python train.py --num_hidden_layers=13 --hidden_size=192 --n_experts=64 --experts_per_token=2 --d_expert=192 --d_shared_expert=0 --hidden_act="tanh_gelu" --moe_layers=[0, 1, 2, 3, 4, 5, 6, 7, 8, 9, 10, 11, 12] --router_score="sigmoid" --normalize_top_k=false --routed_scale=1.0 --balance_loss=0.000477 --balance_bias=true --router_noise=0.1 --router_cosine_scale=14.0 --init_std_router=0.0152 --lr_router=0.000862 --num_attention_heads=2 --num_key_value_heads=2 --head_dim=96 --vocab_size=2048 --norm="layernorm" --norm_place="pre" --norm_eps=1e-05 --positions="rope" --rope_theta=10000.0 --rope_fraction=0.5 --qk_norm=false --attn_scale=0.102 --tie_word_embeddings=false --parallel_block=true --init="normal" --init_std_qkv=0.0361 --init_std_o=0.0 --init_std_up=0.0361 --init_std_down=0.0 --optimizer="muon" --learning_rate=0.00644 --beta1=0.93 --weight_decay=0.045 --lr_head=0.00943 --max_grad_norm=1.0 --warmup_steps=200 --schedule="cos" --final_lr_fraction=0.03 --batch_tokens=[65536, 131072, 262144] --max_seq_len=256 --doc_mask=false --train_tokens=746900000 --max_steps=5585 --dataset="wikipedia_en"
Below are experts of layer 3 (counted from 0) of a mixture-of-experts language model. Rows are named router (the router's row for the expert) and show model dimensions 0-191. Each number is 128 + 24 x the weight over its row's rms, rounded and kept within 0 to 255. Numbers have three digits each.
After each expert's rows: a language model's description of what the expert responds to; "comes after" lists some tokens at least twice as common just before its tokens as in all text. This comes from a sample of Wikipedia text that the model never trained on. Tokens count by the router's weight.

# expert 34
router:143121119131139113082143133150122143136137144136138137122140134087097172083151153158101109145156108182140096157103115138136157134156128139131183141124123146105101132116128147126128135132110136108137091118115115103157210124156112145151138130095100166090102109170137165128134175126137082119121115129163112119141154095120160119128109140164110138140125128114122109159116113078148091067111115070104166082117116147112125135115166137116107104197135106138123086127140136122124147102127109093154116105142112170167076122123137156129126105144128129154092124119101114139152138137151096164
Description: Line-break characters ending table rows, headings, list items and paragraphs, especially after a pipe closing a sports table row.
comes after: " |", "\n", ".", ")", " =", "=="

# expert 35
router:148120132115102131133091131140144125093145116136137146105152147115143155113170168111132137146194118154146124140152140138105114155101129156146132141155069061097115139120143107148147129113131078102166143141164144112114134141107103154151105151142104107114106097117127144114137125119137147160159089143143115116087152117177164139097120150117140092086120146136111147122124095132159111102108085127114112101143132118117180126147115125100137148154135138080134110142124111141105105150147087140146157129146112154165101112162171126154169061170137104097122079114141098155165128082128108126
Description: Inner pieces y, ce, c, ay in words and names, as in Narayan, facility, portrayed, Succeeded, Vaidya.
comes after: "ra", " fa", " Ra", "an", " Na", "un"

# expert 40
router:108117133106177121077119158133117142107142146081120100131126143083092110099162152146114124148119137125123163066148115161118088124141116160154162139152138112129140155152123130128153113106164113136127151095131156096131146122103163175137105151134157155122147145117151080119132164174165138124122135099154154113125152112136125106127100130097103133104138131171116110083137110134143149125152091144105163152116090130083167149119175138095169075171076134144143117178143116101112108160144143075148134130094111085116125130144132138170130085132124097142125103124120112119106141118128112122
Description: Sentence-final periods, relative and conjunction words like that, who, but, when, and common adjectives or verbs such as main, describe, large, public.
comes after: "s", ",", " the", " a", " be", "ci"

# expert 33
router:097133138068179131070120132126142119167156077109138118112169078106111135143105109137147187118129155126126096122143167158164151141149087132174123118142113097144144106125144158113103161098117118131089111116168095096144198117133135133136127155126147148138084153126148148114134121142142128141090102116096119122128142105133168136140113139132111152137083157112125114123114122121143107143121126088119154126149106145095137148103157150141111106106073114142141140161094100124058162136133169136126165146155116109155117108150165115123144115131156111160132116143142096075130140132138122096
Description: Word stems before suffixes, such as pur-port-ed, structure-s, feature-d and represent-ed, mostly nouns and verbs taking -s, -ed or -ing.
comes after: " p", " ", " P", "p", "op", " tr"

# expert 63
router:162130136126158133103146137160091112142124161107103180107111136117131127111151136122130139119178113111111135091105114119136117148119110180123137138166098098154174160126164116108151132133116123117153109112162146096116147158114141184116111151149108151083111090171112113141103135139151118168126124171119145108115090071098159100112140151147109130099072158157178151098162131134090091083139113105133135158129121093125138168155126125094145119117103139113147119182113128178107150128161106135107114123128075167118104128132152128106152086135117111126109103126158122112121135135135089138
Description: Middle syllables after an opening piece like Mar or Man, such as Mar-gin, Amal-ric, man-age-r and Austro-Hungar-ian.
comes after: "ar", "an", " Mar", " Man", "n", "man"

# expert 47
router:109098160140170149088089144148104115110120153084141116118114121098142117078111117132138128120191154150140099145106117149147164110180127150135157135136093125120086127067146149152138100167139119135138116094158099108139179141122108148094137130116100121126125096131105180117081130111141141116100117143126154123139104120127127088131124159117129094070125128132171152153161104101155138181128089110125166120147097100114124151113131135114151124131092142116152115188138127164162142145136152129144146110091117090147114130158128149116137093146172090142154135084111120116126143137165145123
Description: Final pieces of nouns and names like -ence, -er, -ity, -ter, -able, as in Licence, owner, Lepidoptera, plus whole nouns like service, Court.
comes after: " L", "er", "L", " Bo", "il", " bo"

# expert 11
router:117100136105214095120114178139092116125133103147090131119125105146139105130139116152149157146143137133141145090170112130119144123097109154132140137160146132138092149148149100136146134124146140130075088124167103093103182121153157159075129129123155124093098127119147131124108150149130155111120123134119123139137122135179157115144132125089112141162126111137140088088165104123144096161091108086135142146145135147118120162149166145124151110108116106155135119137139101125129137111168106168126102144105078126145087123159164175129154092103182095132131124125122099076102132149140090132
Description: Forms of be, have and modals after a subject, such as was, were, is, had, can, especially in biographies and census text.
comes after: " ", " it", " he", " It", " who", " which"

# expert 44
router:164083139161134142093126156122100118084141107132119138128108158083142133127142176161157149102126110108146128134152132171129122112097101141153091144128100141148101184115174121157137112127133106144128132096127066087125134118108131136128129159131150121125103085150120110111102116177128084125138153147124168141103124098134174125134136123130138140109135097139129131121139129113122108123145127117118159105168135151136128156159135115141137079135110171142102113189093067127154192127103110089147173132149088093116101111133126148156155127122172134138096099128131101132118184116118126170
Description: The words the, The, it, its, this, which, his, especially The starting a title or name (The Woman King).
comes after: ".", " of", ",", " in", " to", " and"

# expert 54
router:116085133149122108137065142165107166058124175116119119112123157101130108100146157179134145119152113114140094162157120120124173158157103141148114148139118099110110089096157099093109146097130110137115147122150093132098113133168105165114125157143148127161105128124155161165130118145157108108101084114111161128151142091132132121127139143124156156099125181143129151101154105085126118126129124139117131129147138169107129143120140140093135095119093116185138114127137117120092142124125153145117157130152121140142089124127168128178166105097175102109114148112102088093148091125157123117
Description: The th piece inside words and place names, often after st, such as Strathallan, Strathcona, Growth, stepfather, Lethbridge.
comes after: " st", " St", "st", "T", "it", "il"